Experts of a small language model: vocabulary 1075, 64 experts in each of 6 layers.
Below are experts of layer 4 (counted from 0) of a mixture-of-experts language model. Rows are named router (the router's row for the expert), up (a neuron's input weights, with its number), down (a neuron's output weights, with its number) and show model dimensions 40-79. Each number is 500 + 50 x the weight over its row's rms, rounded and kept within 0 to 999. Numbers have three digits each.
After each expert's rows: "mostly gets" lists some tokens that are sent to it at least half of the time; "comes before" lists some tokens at least twice as common just after its tokens as in all text. This comes from a sample of Wikipedia text that the model never trained on. Tokens count by the router's weight.

# expert 54
router:610562472500570412543579588498523427505464527406520612492503496444508477581498570490520583468527383441591375454506526563
up0:471463439480387486484496514384405430354560439504544561530455469540500555477482444491501538490551506493591507547495576535
down0:489514539424513470509509520537498513518514544431520588475425477524484550457524514472454501464500518528393615465528449396
up1:582508469448528492497532445466477513540503482392613478444548515533494554493530506443495535409524543434550488522439520587
down1:449512437597511506482443435472390448467464501552441471559492460396507444581552472484492506527544436483457512510611542568
mostly gets: "In ", "from ", "after ", "during ", "for ", "into "
comes before: "the ", "201", "200", "202", "a ", "his "

# expert 27
router:465548483548458464540463459545588545558556515543487520534474526546516522563516461567494417468474568607560483427531535597
up0:543516484494531537490478506641468452565425518452452553586518503490512478469450450648496457507495457475534516532494482527
down0:388525509480513516578453462438569494504523515456530486462531452516478465556479521429509455455601493435487415548433530514
up1:576507506520518440569567495445433487510442506532479596540617462475474454486512525555550488487541553468493454396477497454
down1:572525560500443593432450508494500493553650471480523413472522500492528542449439426464489459519489523408549493566546517552
mostly gets: "John ", "ton ", "z ", "u ", "i ", "C "
comes before: "| ", "(", "M", "B", "S", "H"

# expert 38
router:437444570469538573515501442547495488526450438450414546508390597534479473468509455564495487499464589488424550462506524486
up0:497504566513508468543573472486507479532566528501461480543442532480479584531588455428521511503497477445504500569458473468
down0:513433570544492433471500429511471520429539518549517455497516390570523472515455445551502456518635487491401477514475499528
up1:469515429389543608493502474609474393438530570391465536574465520494549505468556486461524498542472588460411526549499443476
down1:508498481472381513475516520453427543535466501459401430477506467586651575556429503504535525433587509563475516460497445537
mostly gets: "if", "ef", "f", "ollow", "graph", "and"
comes before: ", ", " ", ". ", "fic", "y ", "e "

# expert 47
router:487520565522520504534500464558493510514567540516478485456492541552534479493546479516524475552470570412531505489529565636
up0:528474462528572423592483487441476462467489516496499446497437450529477454482519488448517503551447541476471541622475450481
down0:378519445498426629452467517495477563546539545553438567571544447510528512475471566530548414562577546618510495458515457491
up1:478511448432469433481476420478457501430460512482508493532445488484447460447549493574453429522533565484501547497549497543
down1:498483535490460560584534483487481525482436510528534407453574493559485525569517434455520424471508508453505493479491433476
mostly gets: "el", "'", "el ", "El", "evel", "ampion"
comes before: "s ", "d", "f ", " ", "ev", "t "

# expert 35
router:338606523494551520535520536451443489583547531504544406572462561513484514488491545474463500411517507372554563524583482515
up0:496606506448504526531446493512596479491508488488419597468522524539439445496568502443473449504605498543508470519415450462
down0:515439513464449629469473531580524478465435595481595496526527541521503610529443497471599454432457544545456551498499536500
up1:509507477434477496457469519513479573407544555504526541454482497473501517539560430540437496578554517586471544546470517507
down1:480598558557451416486529495545524434553517456465483480516540524597492492504439590536508477483471471436572456580536484472
mostly gets: "se", "ers ", "their ", "its ", "ings ", "tions "
comes before: "of ", "and ", "in ", "were ", "to ", "for "

# expert 13
router:440495524450502442521593465444516528474540446574551566598541486523463437478424525460601499466524526515559504453547537576
up0:477547518489586449533399433516488474474462420557401544523554491497530512556472572477451445505585455494546592500531530509
down0:584525497562561451517544520518447599511512605540544550499430495459466536516474457589569467629425463496513459502483536488
up1:467529531494650452386556486521586596552514448451647446450458366564572466553438481471548460481458525497529446452602476480
down1:473478412537441439572468443522494499523496602542442485395453501527572579510486467435451616516558440488531505450481514480
mostly gets: "stral", "′", "ates", "bur", "olog", "eric"
comes before: ", ", ": ", "\n", "′", "y ", "\n\n"

# expert 62
router:564455502494591535510528600544481567475520536457533558450544502465591435508493507515447520478508457453482521457535545516
up0:492531488527535513520523539482498474504526479501564504421476575435510552526490490295444513374535439606482506540442434431
down0:511494523492519502445521473490519561490461535443520519485512542549541554584498485556571508617545479511520600397398542519
up1:537553519561537519408558587539506521431412516485449518569456513511484502455533477517454509441425523425456476519486412490
down1:550523440474491440576503535457461461515421430504477422443576573478539512574516554424518353535585472356520491442493480499
mostly gets: "for ", "from ", "with ", "on ", "after ", "to "
comes before: "the ", "a ", "his ", "be ", "their ", "its "

# expert 26
router:493465582513519418447531473450482558466532496391505515537452545472403446427465453483465527515483605487451553528541553548
up0:420473570469601554473526399461558551532456448545464472540489517639575456462522535533544451548533484581358487472552520502
down0:542464534496453507489552494517470546384486536488549475483542513514493576522664521581449402510464558436566562416485510575
up1:525561478404517485475577347490500442553564452529508534466514530567481565510484500444496451495656479427464560502447533476
down1:536501489567474480457408484396477424460512538480577476497509481473586487502642462504527488509455554607446486526531545502
mostly gets: "sion", "ment", "tor", "ion", "tion", "ure"
comes before: ", ", ". ", "s ", ": ", ".", "\n"

# expert 4
router:541459533471478501454475447507492513438381549483510434480474379448593493457516447556457492547561516531548460555372504490
up0:491571508535481440449425555475453457459479527487514460515444503450431527452524522500423509577511499595491485550422568563
down0:451591495462491508435546461557536484489502529635529583455469505542519495497529534432584519475608473458548505425468431459
up1:450457588485512520578529483532528542506461433499624461394505547551456459515613550573500466540495421420546568452503426549
down1:477459496567440496503492490430446528404620511568409454466490482558600544447504485567488603521526410480512545518485532557
mostly gets: "ep", "op", "includ", "tiv", "jec", "fic"
comes before: "ed ", "ing ", "e", "e ", "t ", "ted "

# expert 31
router:435525523555552472423514553487472531484483503533472516558490577556480605540529514521513628389578549453544484508502514514
up0:519503395484554631430490428448516483535548512524571613496467429513475558504554499646500498519522598516558499427514492463
down0:512393580358503465587484488535510594515412493467542388433567630467588527468535458496603465511464446467447512476561497548
up1:497458435467523545421476502519487459480459449462457537403558541497479488477510465522525537468407401464431433438498490571
down1:553498580482467488537396463588606508557522484441489543496468364494472476365489534504554453561501480556496513499493453488
mostly gets: ",", "″", "It ", "stric", "%", "% "
comes before: "\n\n", "of ", "00", "\n", "4", "5"

# expert 51
router:432546477527469471510475379445449496495547512604430510498463551494505476481526578457487461554531490543460555503524491459
up0:556445555486447464447564465491424467622530532342515486507436533501493430545464535514561465440421560398453489478554482537
down0:506482407475529482375460518557513500577467530475496482464597504467507463433458544477543526583549552509558489494391559547
up1:524525564464583464538567552447543553437482549503516449485511395573452508351433550552436559559454483499474479407440484521
down1:485511488552486572449456432538531567540568404555462475547453581584541433597430452552515409466547570463492479540507581553
mostly gets: "| ", "|---|---|---|---", "|---|---", "|", "year", "; "
comes before: " ", "0 ", "2", "3", "4", "1 "

# expert 19
router:542504521422468423454520548524498549519461452615471504515515418460520499472505505411494515544462538551444504538557515522
up0:522420546446465483516544468426426573380471490445538498457533486486450381488575576497616414480526442544387533474488506507
down0:499558546472468500519567549512472520486533532466367504449546573567623410412470504462539575476468470515511555480397514514
up1:455559538542524523465536448504502508498472478506505524450449420556479459525467499559514516545399547572485485489386488502
down1:493487607492493508512603490500485447421470473504511430555478509512521524502502492504547508473503447514510386564521536442
mostly gets: "|---|---|---|---", "10 ", "13 ", "|---|---", "|---", "18 "
comes before: "| ", "|", "(", "/ ", "|---", "– "

# expert 10
router:604525551522512448551481431557482514562565489499508546570455463548535535561416544467513479375510540487500546478576576508
up0:497475522571573504524542575560501460491462453435506508494459516477518368557543376545467440517532494531507566556487497511
down0:429497464552442505520432457482489504521492536500505499453500412506388550461459596424556532508516454466510498530566459468
up1:448480584450495511467582535523496510471497474486555551554527571451495499482602527495522474609520515421491533571453488564
down1:569464435531521426520494542510534505446556476474364460500476545431469493497525525524479523446442509457482465504529498426
mostly gets: "z ", "University ", "ton ", "ina ", "ia ", "i "
comes before: "| ", "(", "and ", "of ", "in ", "R"

# expert 3
router:557627465489447528522538527545515487522487514509474537473477445641534529493532447419477466498483506500523481514469484452
up0:490544554422550491420563559457433466486449520513510524523523520498480479502612531483529465510497519524506464428577526586
down0:532542501495445390546498557506544446530581583580447458551478486511502514454450477607488500473494450445415444513503516476
up1:527595438456473476491551510597499548598476489455483533559464462480562408480531548496602442518484478546500479510415502525
down1:539403425497517496404461567501545507553526438570446494468495528505463568538548501505487517513493492513524564551433529478
mostly gets: "ft ", "ould ", "Ger", "they ", "  ", "ust "
comes before: "| ", "|", "of ", "be ", "was ", "("

# expert 42
router:474463543436531446460457501473486562522380581542536568436519545457580503450559484537460526594473558468436455620453582461
up0:535486514469481463502518451551532399493532516468570532500491486396514557614560460498507466402483490518610498525475606497
down0:457484504495549508433456513486519458416411563549584446484485603553546491539427528521418436560522499558398555470381477514
up1:420519509559392442453511554609409507533472543587472497551434397522491480520516465545484484503526518492464575620443465498
down1:415468431508466459485518502483515518511553472472481492410528501483607512579495361566534564553464582631525508434442471423
mostly gets: "includ", "our", "play", "follow", "produc", "star"
comes before: "ed ", "s ", "ing ", "t ", "s", "ted "

# expert 11
router:556627476557524427485437536507470454495358399580498412414416477479527580527436430434487505498495551530619487495524511480
up0:501477494409449520487555403476537511516466490458511581570507527510502420484494499474553511509487507629568524445479507470
down0:536490520511590565476505495464516516463585490482486408412439472468532452489541537528582543497523463494459505491439482542
up1:446514484521466485556526490464548458481439493334497562500481532496580514480477464533468558445520491535574485477438496409
down1:484522496540490459494445426482506491454430492648416511516482458490465534512464587504487426505533560491513455498572420469
mostly gets: "two ", "first ", "chool ", "known ", "other ", "national "
comes before: "of ", "and ", "in ", "to ", "was ", "("

# expert 6
router:468465450512527546508542438449571429517563404407473519581491601550492514568522461545671525485525554557398496557545524455
up0:501503570445497543580497601460513590516529562522497578540548518507589539510488484455450499507534485560526468499453538466
down0:532535503590477541509618485572423558527525561500486512539450500539525503526577552462575469505404541500616476501422532511
up1:505449496501554499527408440448532496497519561599505523472476463437541576513397518397488512457494502496555404489539566558
down1:440499550468503488495538525508558471435483535510562512481566482439478481384449563526471502513413515500479514377494567470
mostly gets: "===", "==", "== ", "=== ", "ivers", "ens"
comes before: "\n", "\n\n", "==", "n ", "on", "al "

# expert 58
router:589560472522504486590462574524439534564471570443508508524422490515518483469446512479482474506520614394600469540547542532
up0:456494523470417581500577565547563551573449603513557478487512460551456495508546538461512508563488573442500509490528603579
down0:476518481479556442497453559504385489552463504516491569468452556564575475464459465548439517442396498535475495565497421525
up1:482472568515517539491449433433521486442472546489514584520502522549500595460481423529514446470527476477510414489527479457
down1:558495366497463483461479509448513423470582388543497435561437514513554450535494454486427491466443517461539550450535502495
mostly gets: "also ", "ly ", "ally ", "not ", "ely ", "only "
comes before: "of ", "in ", "and ", "to ", "(", "for "

# expert 39
router:452432480524539529438490562487499472427515574572474456492619487510558581425628479551501564492423492491436591490517551530
up0:496408547589545482559517599572484489477407485456490507476457593441531480423587589479570571579472547465467451489410452480
down0:501490469515423537454557417492537489451507513509416487421440578470558464555509356452533439459430491482555536552432512482
up1:378549483552559354548479491514497537493469550478560386473514550523473520507607518489484549573453471442480522572404493490
down1:561481469542497530522450420503504554467476498490529500524488616468462489498503557543443431434519535539610513498458526451
mostly gets: "|---", "% ", "′", "opul", "|---|---", "Jan"
comes before: "| ", " ", "|", "3", "4", "2"

# expert 48
router:605551618524435521567503554545415453553464539463537621486482430528522431548566548485455491495529493504441480465476438494
up0:495537525533523507471471505501540496597498396487443447501580541539622503479482519473474429424474520455543497487491586502
down0:517547477417452499555451448510455461550513611524524496535351534438411545500529513446561529492513486407492511530501413490
up1:473526449445461447377345474487530493499570529510475491554544473415600387558450429485416439520575526547477588581554495554
down1:532564514573578415553509531496480492510474505538498467506514541593445455408502520545525484447453424459561501514503554506
mostly gets: "used ", "ered ", "ned ", "ased ", "ated ", "ating "
comes before: "to ", "the ", "in ", "by ", "that ", "a "

# expert 16
router:505484470451466534460439583518493530461455446461522488467458508554462472466526518464471558471470538507554428474444428509
up0:495473471418539516499493417501553539523557466513519552521436575445499495480461517540424529371566502431508547481488509481
down0:465468581477447493522489578586477488548465491496476458548512379542477520536506550551512559558429492482450472589536478525
up1:517529535504555466410482485482376541541512526529574474625457524514486438459435443444422443498493484521567494527515604479
down1:482560505456532537465475365488457423505500508573439607510487568477494488456540500494438589455483471426524544430444496499
mostly gets: "1", "18", "195", "200", "193", "2"
comes before: "–", ", ", ".", "6", "0", "7"